{
  "n_layer": 10,
  "d_model": 384,
  "n_experts": 32,
  "experts_per_token": 2,
  "d_expert": 288,
  "d_shared_expert": 256,
  "activation": "clamped_swiglu",
  "moe_layers": [0, 1, 2, 3, 4, 5, 6, 7, 8, 9],
  "router_score": "sigmoid",
  "normalize_top_k": false,
  "routed_scale": 1.0,
  "balance_loss": 0.000702,
  "balance_bias": true,
  "init_std_router": 0.00602,
  "lr_router": 0.000893,
  "vocab_size": 50257,
  "norm": "rmsnorm",
  "norm_eps": 1e-06,
  "tie_embeddings": false,
  "optimizer": "muon_variant",
  "lr": 0.00943,
  "beta1": 0.9,
  "grad_clip": 1.0,
  "batch_tokens": 65536,
  "seq_len": 1024,
  "train_tokens": 1112000000,
  "steps": 16968,
  "dataset": "wikipedia_en"
}
Below are experts of layer 2 (counted from 0) of a mixture-of-experts language model. Rows are named router (the router's row for the expert), down (a neuron's output weights, with its number) and show model dimensions 96-191. Each number is 128 + 24 x the weight over its row's rms, rounded and kept within 0 to 255. Numbers have three digits each.
After each expert's rows: a language model's description of what the expert responds to. This comes from a sample of Wikipedia text that the model never trained on.

# expert 9
router:168124099112166154174159159125126103116164097117099170113128168130091131171122086106135103157099124118138109137112126134099134138155117121144109095106142135115106097151120136113162128098167155110125125117123088156115154138132088162145126147123122169123095139088142165150117138140080128141
down0:107169174155077112072139165109130140120161126105145138085084160135176163112122144120171143126142127145147083111184141117163150155111146147158096110144132131115114125101102124125131126097135100163126149121122185117115145106137133090117144097142140112142133135153132089128123167105126168170
down1:157149086134162124181152157103123110168131131133130096168086173135116155122120195134113182131151116119141142138107125157152124065111078103116188136115108103125139180105139109148131148146123137147095115153158103127127127183151165092140091076105123108122095105144118164128103113103171100133
down2:107122124151130124119113150180141130112148135146154121169092137127126166142148094096158116137165098133138118134110086146159129143100152088153191132115112127162107126102154144139152161114169112151116142107126113131126135130081123137145126132112100116136089128107076097160153132098190111174
down3:120159141096132114156110141137104128146118155132144093168117093135094129136161116171114105150155105110144163137145120189140133116113152133144120094137166121143130089089130117181149156141184139155136102097120127156147092146134104152109156146099126070113126133101126112145129100145147105138
down4:113152166112099106137100080162143102132103093128162129131137126129108095051075095109157111138141123115143159132129122096140087125124111126090106139172138173142101140156160119160099148087146104134135132121138164135095129061113153157114152108157119133115182122108127106143153151132171116146
Description: Plural nouns and plural endings, often after numbers or other, such as years, people, species, Owners, singles.

# expert 24
router:117127144089128133118128124118134090128156148147113151110118137121129129143117145087143117114125136152114114164107154139131143124142130113150131126108154112129132157145109150124128148133130147149126127087136095145116150139123104143154123154142093124156157075109135159139111175086141085115
down0:089105109172114162129087133099139145142120151116110140129081138122163161123144093143130135124159129115110136154129138087161151114115132098173118141115122134099168122166159085127139124154122095113095127146109157148152080155145097106074114106116118123127052118129130106079118136137129108149
down1:140130122135131149134172152100151117105158119152111141123150190146152145125101138119098098122109134143144138122110123093118117111117143146098119083126122134107136139102110185121135115168089143104113095117155089173151114156151152125128122166117142111125137134158116109115165104134128135104
down2:132134133088121106176122120139086096123129109133118099127170110134146143172166136099115113111091110091093158102132133168117120146111117141120143153118110140125145151110132147135108132126104110109137101174168104145130116080112140141146138133172147132159130149121117122113137121149148133121
down3:173124138117140097139083104157104131144111131143100143150135114102123123115099143130137118082136101109121110126120112135108156133147141115136118129125099141085132111144135102135134160141165132124148116095118140127146154125144085122068127118148086155135122171126157143116077161131075151106
down4:143103133084127130179098085145111162108124101094098128162120130113101105114096086159148148085109127113111132122182137150128155132117108098145085097118090170110074115150137097160141127110128114138162141121148107082125140132116112180117130100173078098121122164174170160103154192091155146115
Description: Prepositions and commas linking phrases, such as in, of, from, at, plus word pieces after Man-.

# expert 6
router:129132124098108173122158141096094155127161134122149155088144125125131145136147130125152104124083130137122101113123113154204146121166139118140139082121122163122147149169108108137109107127165153109111123102164134168086146135111126106118087131136111140167157166093122157124108144150123099139
down0:133111112119086105112177153115114178124137146155130104142117147125165156138117100129160148127176106132104119107135179192122125125109166171153135110145120098131147131128143133125107153140106147127147153130151162142117135131116160123136151105115160122152108134121135171097146150118129114136
down1:163140096133124122141140118108156124147119118157109137129151157113132126122125145113132146131130079148131118068095096107153136098183116104132110149139106106094145130138130144150132110119164108118104110115183121106146144117133169125125129149108143087107095137107168113125128082171123202140
down2:114098133113144086085120105171188112131105104087146086156138128128130147135139172112140096158145122186122122134172160130127109143140090179105139082120068106128132158170115144078135144110119115133133118142096160094141141172111098114140130136102128138149148100114170118095151095099104142121
down3:144133129125103151096125105120111172172123136123157140136137106130135146168122144141134175159100109101127128119136145116138140130129143164119158137130146151097141098174132149158109076137146155170120099137144108105088103145095126120147133131144109155114162117140142116100129125145086083090
down4:174145131112098115118134160135118144158144090127138097139122148102103101132140118173130140092163104146143173117113137150107159146094142146135141103082106162095119121198124184169136109157123101154100116096136128130180128146133158140133126105126146075174108125110136106138134202116110138108
Description: Names of cities, states and countries, often after in or a comma, such as York, China, Lima, Missouri.

# expert 5
router:120163095117183115149184136106125131123153118096118180100091142122071091150117127090126090131102120153138125155137105129118123125139090138143125118112121123108083125128062182155133148077147132142135140097053090158117149152100148140162167097158110115157127134061165154121128162165164104081
down0:128119113134142075148132120168120123117172133091128107159113114124114116145133124145099161110114134144176151124156113139114138122162177102072138112089094142126110142145141156094113145125114108120159145142148157138119140116114144125109110116135143081147141124105160099151130113099111125062
down1:139127077124125110129121091084118098118102153070178113137113166129107116151127150110118144110138139152149127180141109084130126178130164118156108137131142156093107123146100114142153099108169109145130114125137120174116125164155100123114098113113161140138104157120109140159134138127060096084
down2:113141140146105144172111114136108071106123117104132106127098083138127127153120129157157136110100095147129144099137141149126153129104093156148169092136129099139124165124148116121150075106132170128123136098183099122114078133119181167081099137087158137168112114121111129124159156099115108067
down3:100141084090106103081163130126124086141110113112139129114108100124105147124126137156130114090148150149124110131161112155100150125141143160123155115106162156118105103175178127129164127095145134096086163111127147106216113117165145160117127165101129116108132114150145135104126110136102116151
down4:171149103105146133091110145131131140152096138146136133156103135160119085109156161159141124102136146092128118132078136144115113101126149142165097096111131166114129131098128073125111108128125167104148122150168140084136138156126103178123145112129145124156152153103145142153072145147198129132
Description: The word as (such as, served as), digit zero in numbers and ISBNs, and person-role words like played, footballer, player, officer, medalist.

# expert 0
router:215139157098153171159152157106117140135134078141134150101110139121142128124212144138134101118121137116166138151135152146147125143151155094100127117115125183130123104136114172108122109128139159125139131112104152143096145128143140106121127122136138135201150182109100138136151167119119135111
down0:123118128108107150158132150129130106115140153140161123141125158172145139141164109119149103146094163079151128125135138152094129144148072087130180116140158102179114093108122167123155113113125121171143131112091074135173133141102145124144119132183129133137092098126131151160083159111135121144
down1:143104134157088116156098142147112152124201129171160157146119114110130120116132147138115146149131123120127102141124158134119135157121140079186093164129103118115104122147146138141141086122142133142120120136150091130159114134110144168157168085144132141131122133137128117154138157129163131106
down2:140098122164094117117097149106134135127116130190112135085138169097181082148142126156172114119156142092136084097121154079124148161144117114143163147112131149149112123105120102149105096164082062157097118133132104162153131157101118130096116103172129134095164132129119095143126133093125144119
down3:198147114135147075144116098148130132118140114076145102129130120107105190128108117139163115109118121127093130100110158131149141147089151099152149095135143126099073142124115167081135115090104113140150140112087142112158162153118125079096113095142106133098086143107109128131142168124091145118
down4:161141144151131145109102144151112125116067123129084108142128153150107160086155119143120129165175125128110142130121129121135178110141122108111123119148178072142094117113095134112131074166166161133113197117131113149099160145126132098160116100152121127144111106137107133134131141126131126137
Description: Heading markers ==, ===, ==== and the first words of section titles, such as See also, Species, Personal life.

# expert 15
router:129140121137148113152188181116102120118146137121138133159136111111128140147163093141109079128103108124141077173129122207159093130178131123125060127122147162132084137166109122167168112133149143129128127133158116129129148149095113140128087079141120124151129148121134156141097141093111127119
down0:133146105141091115165125116118111097147131127164158165124136092134152125137149159155139129112140137132113091134107148119087142131110114161092159123054082121120139107151074137093112130143156087123141099096111119189114159136159117165158119116136139117115151119129114106120149101150120119079
down1:159129129127128106127127126121104080094028090169106159131129146130100146088137124130146163135167153129174142147122117129133150111149148146135125159137150124133124124086135137169133111119128113081114096143184102165105102164105120121090102152131157108136120137121116128136118108115120100160
down2:134162148125126139112137130171099166107101129117112147122152119126084109106146115140162115098127113115110084163158137144120148115105114139134110114142117125120117076140163160127147181125132149148124169129150151115107135158140123117168144088089108115128151105125131138159131108153126156048
down3:168090146188114120140135149153137133136135114136104108143146093130152117138135153124081096161147127135095113152141112138118107115150129151142184109096161093140138090121114117099127112146140136128104126118146137159109153136152170129150114125083129122118139132140156095148150151102144123139
down4:140144129137147105173124099114127122129111145125132133141157141131134131107111127132106139159141123119108110106142138149125118120108093137121116105138135118131089107142142168131142135126122136117122132152136145162142155097108149104139138144106118117100066166120124160141111111106104130099
Description: Month names and four-digit years in dates and tables, such as March, 1849, In 1973, (1960 film).

# expert 14
router:141111116089110194099142165052152156113111137132173134127127115111092164179121119121137089126105135139122112106098127146098153140150104122171139064091118126151191145144133166125125130146153172102099129072082117122108168140133127104196099091140134121132123160128088137110190148092074104104
down0:116144138145113134148166118141143101119129140183098164095116107105097109123160132109155146069139142147087141106134104134125105131158156132117150161130122134118157128141093157109072088146141117137162133135113162149152120085116157184099146095127181101122146124131126112107091150118161185097
down1:120109108072167098112122119146125135092109178165121148128129117134117126131093174132133129125113122097106134081139134123121133120125118080123115155133165165101125137140157160115122090109154153108112090116116114085138122104182186086118168093143119112149143114191151116168094106127164174139
down2:127115153090180095137132131147135087135132187111129165108072120116110130137115108151119110115116119100133067136101133111135125107160174139101112120163110098102133138162179106160108106157114112158145181090119138121126129121104110111130126154124110082136122145100109147106144124130131097134
down3:164121080112155084097132151160119115158153121142100154145120125128162110153103141137113147107126083167115139122153147107158103094132117118136144141158072114169129155120123147109118129120126168126119129101182168103117116218121128116149167112086170162115127156183124125166139121146129141132
down4:113106142111129129080106128154136127083113146137124132109155115138132117106104130160134069078160065137130100140124109158132104108114157098155122147096124125157133141161180113147153134160122134145111168153119100131135111150081122158103116136141123122083162152119143125125136130156116103143
Description: Line breaks ending table rows, list items, headings and paragraphs, plus dashes, semicolons and bullets starting list entries.

# expert 30
router:123118119091127102127089113109141099108153127144100127080119138108107167134138105147117073104109126081118071114118130155120130146139160132122119117126123161103105114151145150116103169125163138136118121130120154145130158119071133114123086138158101143131134097117128132150168193130115109118
down0:162106101120083131175121111109109166165112150141140137143127109130144115121101155123129144101123108075134103099116129120106146159138159142095140182139120127167177116086134112169165142121134134148151144116140113098166116134143118114087149122143130136095179172130145122117114097204132098125
down1:130164130100132160093083129134133151135156144168111136103171130090140109100139148140125091104118128119136128129133087097118131103137096145100137130134097170150086153110106090121133125095097104136154141139138087131125139169137154082112137140173152117147107105139109154107104097091079124103
down2:099090134145125127101121102132158106125147121119136155128073098113117148111191113119111123110084118140154114115120147125117158090123113103194098130124116124117097135109125082072167119126139129134112139159126137134141119133134114122107101126122119139125104139147108145104152076124120108111
down3:112144144135133131068113099104156104181124157129110106090104149175144138159116159138138187147125116148158122124142110134145106121120139145109113133153090113160131153135143121148147129117131155132135148145132162124101136132133130144146136162091107112174162138148100166122153086146123089104
down4:158126110140138113119119140137097147116151103170108121108100141157093078136130144142122141128151092096154131121171089151131102133140130108101101096117133104141123128148088121115147111138162109100118144147165119137144126111132150131126132101063109123152115156147076152171170164111101184102
Description: Geographic coordinate parts such as N, ′, ″, °, and units and columns of minor-planet tables, such as km, MPC.

# expert 2
router:135146112076101171118141139110136086097160132120153136109139166122091094155142118115156137118038121085130094146136136136125103120153096124129153120123166139113116151164108126135102181123129127183092138100148136125137148128160134140169115154117148087158131106099147101128095117092117100099
down0:136130139145090150097096091087133126136106127147119092164113097154088071143119099144142120092137145134171128125106124113119106138108110102097115130145152142142135158109094140144139141103108129088158108130116145124151159173146126156127148106182138095112129113114157106112144134120106113131
down1:130109140104112140123102137133093126099128130125107137179149107156111139128131136151115153159132142133126138155094110103158103166127124111155120169129131121134139124107150124169141100157134139116078139118123173137110138119145140127147121097118095101147115162120156101073118119123157108136
down2:147107158130114079134120149140178137153149130122140180097117145118091140126146103146118132151137114112076133129096133105167137145101132134096151148140095143154136129149075147100119131099161127104163139092115136163098118134176130116071146108135128105164181141115093123142137127137126128094
down3:125134106115127121156129094125086149117078136148134116095130097152117102115107120139118077169132062169076098128118133132158171131115147146147117123141119105137127132148132159122170114121092094139111114140105130110111126115150133141105135180155136149137152117103124133079108097150122132139
down4:129152094146119126125198120135151146078141121119136200158139139124098161118144142118151131115195124114189129087140139140124161147138130142086098122137177099086137117113128145159098152134163116108105139153146153165109123100114141146118140112134125170114121156124102152142129083153160116109
Description: Adverbs, quantifiers and negation right after forms of be or have, such as not, also, only, been, more, undoubtedly.

# expert 17
router:139135134080131145171100127118120105084093122138119135124125168124134148116142068131124110093110093135128124093136129155112075114103171130165081081129119098156153102111125115119111157150108121153100147130067124128111134136111134113138124104156129171178171092149142144106100143112124101132
down0:147163119165145092161096145111100136149137168101116107114122139103138113102176131138092124140140197130136121152104121144119110179122126099077178113161115136087161078133145113112152100089164112124168100097105086092122121105133129107174134095130106141135115160140155131146130142131131129126
down1:129129170143065081124148099145143130138149135102060119142114107100136102133131114167125117064130148183199134110119135145140139109118127127136146164109108110115163120120109139130135166109139134128118144098110101108128133080127126083110156120145148150122141113107107102133163154121141115122
down2:134123078126120131141146106136145162162084124114108078136092175149151102138145138154088113123132122128159169107080086100132123161124154170135136135154163138117169126098131128126156119127128116122139117142152142151063134094100136158126118155135113094079091142098179126097090157117179146092
down3:133205125119136139115111113150159125138127143093133121147127160132132131114128155116148120123071127132124117158126062126153123087159151125170133120121156126111122160143156078131101162151119129128105125124095126104101137105105121092103117114119081124099116144108125148109114122129107132168
down4:148097176132059119132119163157129153123173139129125116118142124147093121122097129127112119132110109136167146142109124148138140158138104130139097140146139166123085127100136133078144168109130129152158123134151137106177134168167155135124156174093140143101159124158128143119138138123099158114
Description: Odd subword fragments inside foreign names and technical strings, digits inside formulas and scores, and units like mm, kW, and th suffixes.

# expert 10
router:120120118118125136102107137110144143111170115123143113143069140084150114123104084089138078120128088107137093127112163145142113069132064137125138130132182134124145146109084172177161134131130140130152104119124129111095135142130120100138108133172155098131130096127156152161129167148118056130
down0:137131179123144084145114169126104127149134116083111148151141119122128125122075154140099149125120120109121118136156127148105166100151118127130094106132154112121113114154129140088115113158174115156129142154103112151097110114107166159081165136107129170120121115136141124142078067144167182071
down1:102128137164150128141130145134052124138112087097098142078110126136122095148107106097168141140115139154120145116179127063098096162119119129082083100090112125117093134109148110126114126109190115106140082133107144137104179112125095093156100141084125140122142133107133108162108117129115083085
down2:126139167164087080095103147109157153132159130146110205120102103131107163145080110136107131138139113105151100096115111093140133168111130095119073136117179187090126150143158144118135107115143124134127125105123112175128124154119116085098138133115137116196107120099154140148104158130134135116
down3:087117166126103097154140104126109127129115153120121086132145146173155118124130165182096110104133115129091156142152115151095134138129113112143118144125066089149163181153159132146106117145138160107142128147131132113136125114133136124126150128142147130052145125115130095107161132118123122126
down4:122094068094116113126132092128088112102162130151067114157138134167100139159144142118135124158126091107132136104159123187138137137145145089089089132130139124067159157133109088110108127095076168106114155114128052140123109074156162129106164151134101115148100167144138146104122117114107134139
Description: Inner pieces of Latin species names and foreign personal or place names, as in Gymnosperm, oligosperma, Kavaliauskas, Collecchio, dehydrogenase.

# expert 27
router:166109124128155096124121217141111106089116136151124136123108134151128122154124115148150108129108101123124147134094146135165121126135145105124131087100116149107163136122124118163143119138155163126136133119123131117119142117103149156125138142202103111143156120140131141091138170099116116121
down0:141097132142142160177142135130127146096131143175139117106132166123140118134153108111135145132120169151147096112131136113118108127143170099090117153150177097125099138132130137140128129116149128157122125098144114162111162110137118136127124099126071120127094135112115179171139119088175105169
down1:085137156136117153097117106136156111140085108141078137132103159075137133178090115138157154144152109135138132112129128128108140145144151159083122120173112144105141112125155117139118100118112116161133112127141129085121096150170122141110106133164138134130094120170119136128106194131119132165
down2:121135115157153139127151126152128110129136127143120125132112164154136129156149096142126170122147109166109132146109097138114152150118092152136151096149138089132164156071147089150098130136123122134197137097140107162135109145111076089168166113168139129182095173142123150155170119111115117141
down3:148130116147147135117098158131074097145131147149127142129120100116125152146153106164110139085115164128096137101162141097161108133152141134124091132096123155114099117141095110114126136126153116090098153082121108191143088121104150104157137140124155115147108140126128107158121113136114114143
down4:104108120162171087144094132100085130140134088098071123166087154149136127135154119144141121103104165088135144126132104139133135106116141112104124140122135141115122140150125153132139150105125117143123161136103112118111119164111171147116111052097135184116125127177119093112156110143131153141
Description: Field labels in election, sports and taxonomy tables, such as Candidate, Turnout, Total, Event, Coordinates.

# expert 28
router:133104098126129168192127174154144126156091126139120148129124118121116159133190067117120096098143128107115113150101151138106150141127142126125108135136129109138141083122114117137143121152158136058164118139104125160131141153133122117113142117114104119142122087134122123160140112139126117125
down0:090109138151108124131155151117143145100125105092207128127145150174148112145125184102130124130115153128146100148155147076144115117113124107107066174137129125155138081139136107097110141124172128129128124110126107158114117126099121088149160104155092138144102127139131096150171119172111125099
down1:159160108135151126146135082149126109139066149191136150159109168131098138158115152118097147146126116164106102113144167095153152135146101114153113086085156119136101133142130128154130099121148105145095141095178129122126069117153158142092165130146098147085098170111109117119112157152127147138
down2:184107082169128129119153113172143091117099152162137125113166084156088168133112136117153115126148122141112091129167143180133115130156105113116137123120135103140162118094137122102124158164117094133113086101099131094092145123123110115117130123154139110142163111127139169124144078129122141105
down3:116099144174093109145142154161145145120155124134151105139132157116112117121157159123102146136153142102147085104112137082130129185153153145148122127111100135118110087110153124117108110096133112151062145107085133127131147109132153114096099114137115139104131118097141093104104130090136153145
down4:144063179136112118087138152107110118140086114149163083144118100119077151137123152181129127174099134129113121108137115148132103148156150125075133122105079148094137130162140150154142094099133139129110068104138130119149087133110095099140194140108122100157179112140151154136132155090131082120
Description: Nouns and ordinals right after the, a or his, often followed by of, such as part, first, second, same, father, death.

# expert 12
router:114124134110127150154140134114123103119110102167125120135148121108116130140130083149142095074099111122168137114139126155109075112125146112150137101148100126090160148099120117130121138103119122175126128126123116137097134146109159111145120090197093135158175108134152138109150130104105111147
down0:111128166134081129167160143068160163172107146136100135144128125167143123109144137138109097129105137119151123105132159155110123096153134125104141106088158140160128148112156145101123133120147094165152137105132115115155138087116139125131127161158132136135119103107133105097149179141103162139
down1:124107164110166126123132106089127151136119132096121126129149126163133089150149126093110098100089121103130075123171162118143115110152144140119160125101053129117092108149100138120176094113157124121153107115119129124133140140199110176100103133089167168161143121126088135125081100089126156122
down2:107144105128123116119117118098146085160118142114092134144080162136126160125138081121131152120077158132144145122105137138143198127137091132144109143086133160095144134121140165066132089105123163119156107123093151119100128182100135107110127094120110116152116112135156153126135158130145189131
down3:088145150126112102133097112131139090160129153142144124144114109167127101129080111164117097127134125095118149170134160164126135101113085136186129126126160108137135172099133104122180124115115103130105130129129177103127109100146164163130167117158124099128123106113109140111153163118095113172
down4:188151107100127105143095105138137177142145143134075096134124135121138118113138116149117159141138117113137149139128131094105130148139121130152169103164086159121125181147150105174150140131179130138114149103102104140127104181139147125118131144115114120114147089130136131121145127133116111124
Description: Middle pieces of foreign personal names and transliterations, often in sports tables, such as Zdeněk, Zenteno, Aghabala.

# expert 31
router:135141149114157131152099189122119123100147097131114160165105108090117151162160135114128118098100142107113137108141121148178126118145153081132117116108170139159171118120107149157140112144166161136113125121119118117062152107134157115111150115118147135137140124102137158171113145096125153078
down0:115102125176124087103126137103117187106120142134126089115150150105105125107113072139159101111128111160115136136096150152148124141156153098081145163153117111160152141170123152137130124089144160140136114117141114109149110096116101128148102163113127150115138163122173106106132136114086094137
down1:158089120155140156141149164168138165136150202117162189117141110161146117133106128166093110161154154105145117108136123111113120114093168159184095157129149122110143115121085118146119118102145109087146090066132110126137132135111140089141137138114120145111139085125131104129143142125126128092
down2:103135135145116125165166108108157114145161150139191158141142101140151122148120079121136127145124136116159144116141162149158172132064178122137149134119140115130122068111133104120093150111122120120129115105112107142126102133132143126170115111121112130076137109127099116104126134133138151134
down3:114147107151123118138107088108157095123118155119102115125104161107071083140121123113123123167124172155151161140130097153095164133109167141156142142147139153126124140136114153169093145146158105055122130143106153144113112121158090107101061085168122133139139135111148116131117163117127119153
down4:177143145151119123066125156175108124138100141140113123129155108110165115118108159179114152108131148142144158150156108142080086169160113123137150135123119119141160134148139141124130137120153125124123137147179156131114136123144140150096107117092082097159131161143151113133148088120108129142
Description: Line-start markup like = or - before headings and infobox fields such as Born, Died, Location, Coordinates, plus quotes and colons.

# expert 7
router:116137094148128172161152180084141136146104145120150184156135112089137166172158086147120122083107147150121135130115139132135135156149145109113136128129131131118139109101138062146115161129110142135094104122126150124120160119145106144103112165122155156178131105130124151103091118082145125111
down0:142098122133118110121131122130123106126111159130109135140133146128095161130121156082130093121097149134127143108112151131135134126166108163129130117099145129135118139139114124127131143087133149074176112166156165094153118161124183140102145125148134113100102140153100147123121094120135141100
down1:152138145164110198138125131133085146165115156149133125127145162099133128085127168138099148136122148143125146135151161087079138136112150137098137128129111095133133124092127125135139132173113120115148130136134118149149111095091093102123111122105128166103108147110132141130101112182118160153
down2:094143130145135140143161136135094127141132110123127125117111128105096141136135106164137095097149126121098128107088144142129160109132140146104119152145118104134109114142153143083120101162113102152124121110139140123117161178133097129087118101128129158121085086111136143101140152160122079102
down3:133088122119090113181166156151159102118142130134148090094126134103164070173120137140123143119141133127136118130110145126123140089156128123138121121173126088165116136104147116124107139190134166112153087150118114116156103151131126116160129134113110159131160113135086111160105097108138139099
down4:145147088124162148126125145152099095158080112150114173143131114170156188122119145101113164130136106151123151150156145073147136135142148137144101128180074123110131177112156180122145128117150165157131164121092122144115159121107141100127073124104114168116125159150145119086103170105148130106
Description: Periods and commas closing clauses or sentences in prose, often right after a number or noun, as in lost 5–0. or 2023,.

# expert 8
router:131151107116130147151158110121098145108187124111128134124109131097137113113125127093111085134098063136127124131175114156108118131155101123182107137127150107108151154119081199189133136108136096138163142114119119121114106127117116147145148120159102030143169135116151125157162156139140095112
down0:137134129103165103118133134172130146102147137122123117127104098137150149150131146145099129141129113078076183145127141093145091096127154114101140093115130109113136102102108144113141136138169137144130119140157097152151125119120156153129092130166116132168147140127148129107105138154137121155
down1:132111176124148088129137132083139171115102155112213176144183147123135130128098118135117114114131138125139146145111124141169125113129129147108118115129105141091125110140127149072157159142159130124154128140141171160122128137162152154151143126116111126143160127151163098076112107123118142124
down2:148085120119123141105090122130111125165134097089124111112145123076108115100070115139154114147108102163132158145149141125110097121152127121146092138151155133134161084107130092139129149141116144137134124182128150151178151177116142099113150139196155137147107143124085154142130115100127128186
down3:129100136124087131162099126128135168157148147145120142101158145122118133116145187154081156116131171183111138093108160088123163132142114116110166122134109166112096153170145061118128151096060134134097076166101103124132086129129120145133136149146162161104117110137111110108131149159107147147
down4:122124167119140089120110142118105166095152116096115088126150134129133128132183108125105106127123138133091136135087138156117144120162147150130129109130107114099107128178136121083091147122186090139149128113121131124136143105094110147136168169119114133084137152124133161121121146134102115135
Description: Middle and final pieces of personal, club and place names, such as Hol-st, Halm-st-ads, John Sl-attery, -ville, Kong.

# expert 11
router:176137129101186128147145119129110122121119126123154117116137115125127115103102134087149124108107075104161142115168099163113110102122127122130098118119086131095135162125099141114151130136168159108114161073120103144104149114139147100126145152122136164131130112122138127131189190131147118126
down0:134153126158131088146125146150106133128167154165125073103173083163133122153112144134092143150130140122134148157150136106117143144121141125133133097166105112134081149119111109149176125105115126108115085143112091133135151128123179156121161099142142155110091162147145100163164146116131152139
down1:143129119165149144150085124152150122115133093113122162159117134130181116144102158123066135137139136126145107117125085107099118168152180156125134099114158107134082144139159116149112117127180118170150104131102129121114170159153109146126087167120132166084108138143104142144126123107184122133
down2:149130135176134112137143143118103154161127097170148125096084138169140166155142122108097138087182119127163144080111144122138130111177167081121157123172092134122152175165117171099129142093136099108091150092133139172118158128149106094136098136123176164126097119124125122110136127113143123125
down3:111169121160157107103128147099132109102146124105094130114124148171105141125138118139118155112108132154131115113140095150140155148140136112105148148124138128151134128149123133141130162098119129110120105119150135155133142093155165113200076156112114114124158114158156141167144126100124151130
down4:119101157137134116114165122088155130114130114122134091104126111135136146137131123144085112097146113096134130144109117141134131158126098139154175137136158147141108126133150118128049146140111132146129137129136077138118120151177174129147118105151097142076096105145160160152083116149136070118
Description: Head word closing multiword proper names after United, New, World, South, such as States, War, York, Carolina, Cup, Assembly.

# expert 16
router:175160149135128152144135131106107096111100137112148184137155161154131140127137153109139124148115101102104103147134112145140145149144126153155114104100137130117149107178128134153122164109151151131169114068093113137120125116156145160133150127154092113130127180023120116108111110072154123146
down0:133149184162149134096141134132171112114148117119140105102107134096189145092115129097127182102110115105156124110108094141172155117141089124117135147096109054142135123132154144135108178110100080127139132172138077169125160129143092110099131160088179119123111117126144134132098112108134152122
down1:121096119145146081096137084124129148112129110137140108126126156149135159201133143115131163136124112156156107106113120113171129119128149163165184124174128137120125137106115161124101125109120106130095138124105102141160111139136097143116104154176075115061125092109106103073107116112148110149
down2:118159117162105130135105114169107137090081122132133166093128167168167144132110103129087118107121141138126095101133130143150147138133169168097163126141107108103150120147150134143131141168177116149105098144124163164098144113107129076169136121131090081125106102095146089153131113118156139167
down3:124140111105143130123089106120168161088144108099130137188137151138147126147149151128117164154132138131161172165114138167126116125109113134174123093109152096111117164133127105114143122172118127119175128119098145128168165127107138152104136131140148152128102108136109161097111107171103133141
down4:118118149148127111099103146167135106172108118148137105100122148112086127134115114150124120154101143137159117095157156120131135110124187104148102135109087140158119110148133124133099147153109152124137105140152179111133112151139153106171185096144111111136145152129122187135145109118108123139
Description: Short vowel or syllable pieces inside names and foreign words, as in Rema, Revere, Toranomon, Granollers, Alda.

# expert 21
router:140132131132161107155124131079135121139146119127112144124132097123092146124139116077159115106118135140161144142130113154157148141191119106180119103060155133132124129117106142156141140097165143146148112120155100139101141143127128089160146122132136140121121135113092140131155138147134102122
down0:112119146126136115100112157143140104097138152095124100123052082128091103128130145106138118134140095098147131093113109098136147135110093125131146106140144152128138133113142133144140098109104129141162140143135086150119172151139110131096119099110107107133118154104167117168113128113118120112
down1:121127091111159113113128141127124137102126099149146109098196115122170109130161131105120149109141136132103119181129129148113150122117128136121127132109136130128143145151123102141138112127097097143071177098172121146098130091145171149131119128132141102092173141150112161133173119156150094083
down2:072125090117143095110142146154084147126154143122107169111109117139082126169094092133134147102147118115142147142138087171071100088162133122149130137153174140147088153162103125149158153122119141111107117158115092142159120152114145124106147119137114103138141162069097168162110144093149148132
down3:111111142145113132135125087182093067129158121119134135131117098137091133087113154101118117156180103103131131102157139156136098143120116181121116128154117117107104117088128073099159167134128154153132131142132121149169149133151132160111127080117146134161135118104101122106134085145166111136
down4:150130086173145124092140129168148111099143118139114138144144116185086096135122106133085103132119092151102138137136093112114135140171131165059139122129143126075147163093132115150130126128149132098131124121146114149101125068136110131115157184116168111101155092070146095109160133131121047120
Description: Modal and auxiliary verbs and relative pronouns after commas, such as can, would, which, plus bytes of Greek, Cyrillic or Chinese text.

# expert 25
router:178144080141109179156113174072117127098141127094102144133115127113112165148106085096152105115126122092162098136122177136157128117152112111127071123112151125095147133114120148136147087132145136090149135136120135171105153165147098123123140143116155156160115098113117163136156126131115141138
down0:156153143094117105139145143153097121127133143113149144120083057127131136105166131135177157126069167113127128139112131164148145122132089134104102096146146154104113152135100129155146120099139154094099162101115149109151137145151091119105169137112121124123086111163111085132132154095143132109
down1:168114114139112130124143145150122140120108127126106202137111072168122142056179149109131079151159118102156113154184148151104079114133144141145116142136151103165064084166127168112127156109121171113128131151127129144140116132150165154188146140102158129168123109147167120094120146130096134127
down2:127134120093094120107143164157161099139080168131138106103147126140096146134122136117162156114108133131139087108169096152123121096190127181135146042121159162125157117137129159128123124152091130151111114109134115117117117155141170128157104181110174126145123102130152111173137121111120117144
down3:136080119125129137125118113121161119115116141168141105158169162149127091080093129126156111106088121171142163171123117144150149149116122130141105096140102138110159157134159114130142126139131152144134132144120112141136156122162112139114096159162112134151137089135126102095168117194111121134
down4:142146214144118133109119116094145161087119147128121118161123100097120120126146168118128122097159140138139157115130143112106127124121099118117112132097148114119123117121115156118161138132112151135155115108113107129143100124127136063114134131147151067168139076152126142140139142141167132145
Description: Adjectives after the or a that qualify a noun, such as political, social, military, financial, economic, often in explanatory prose.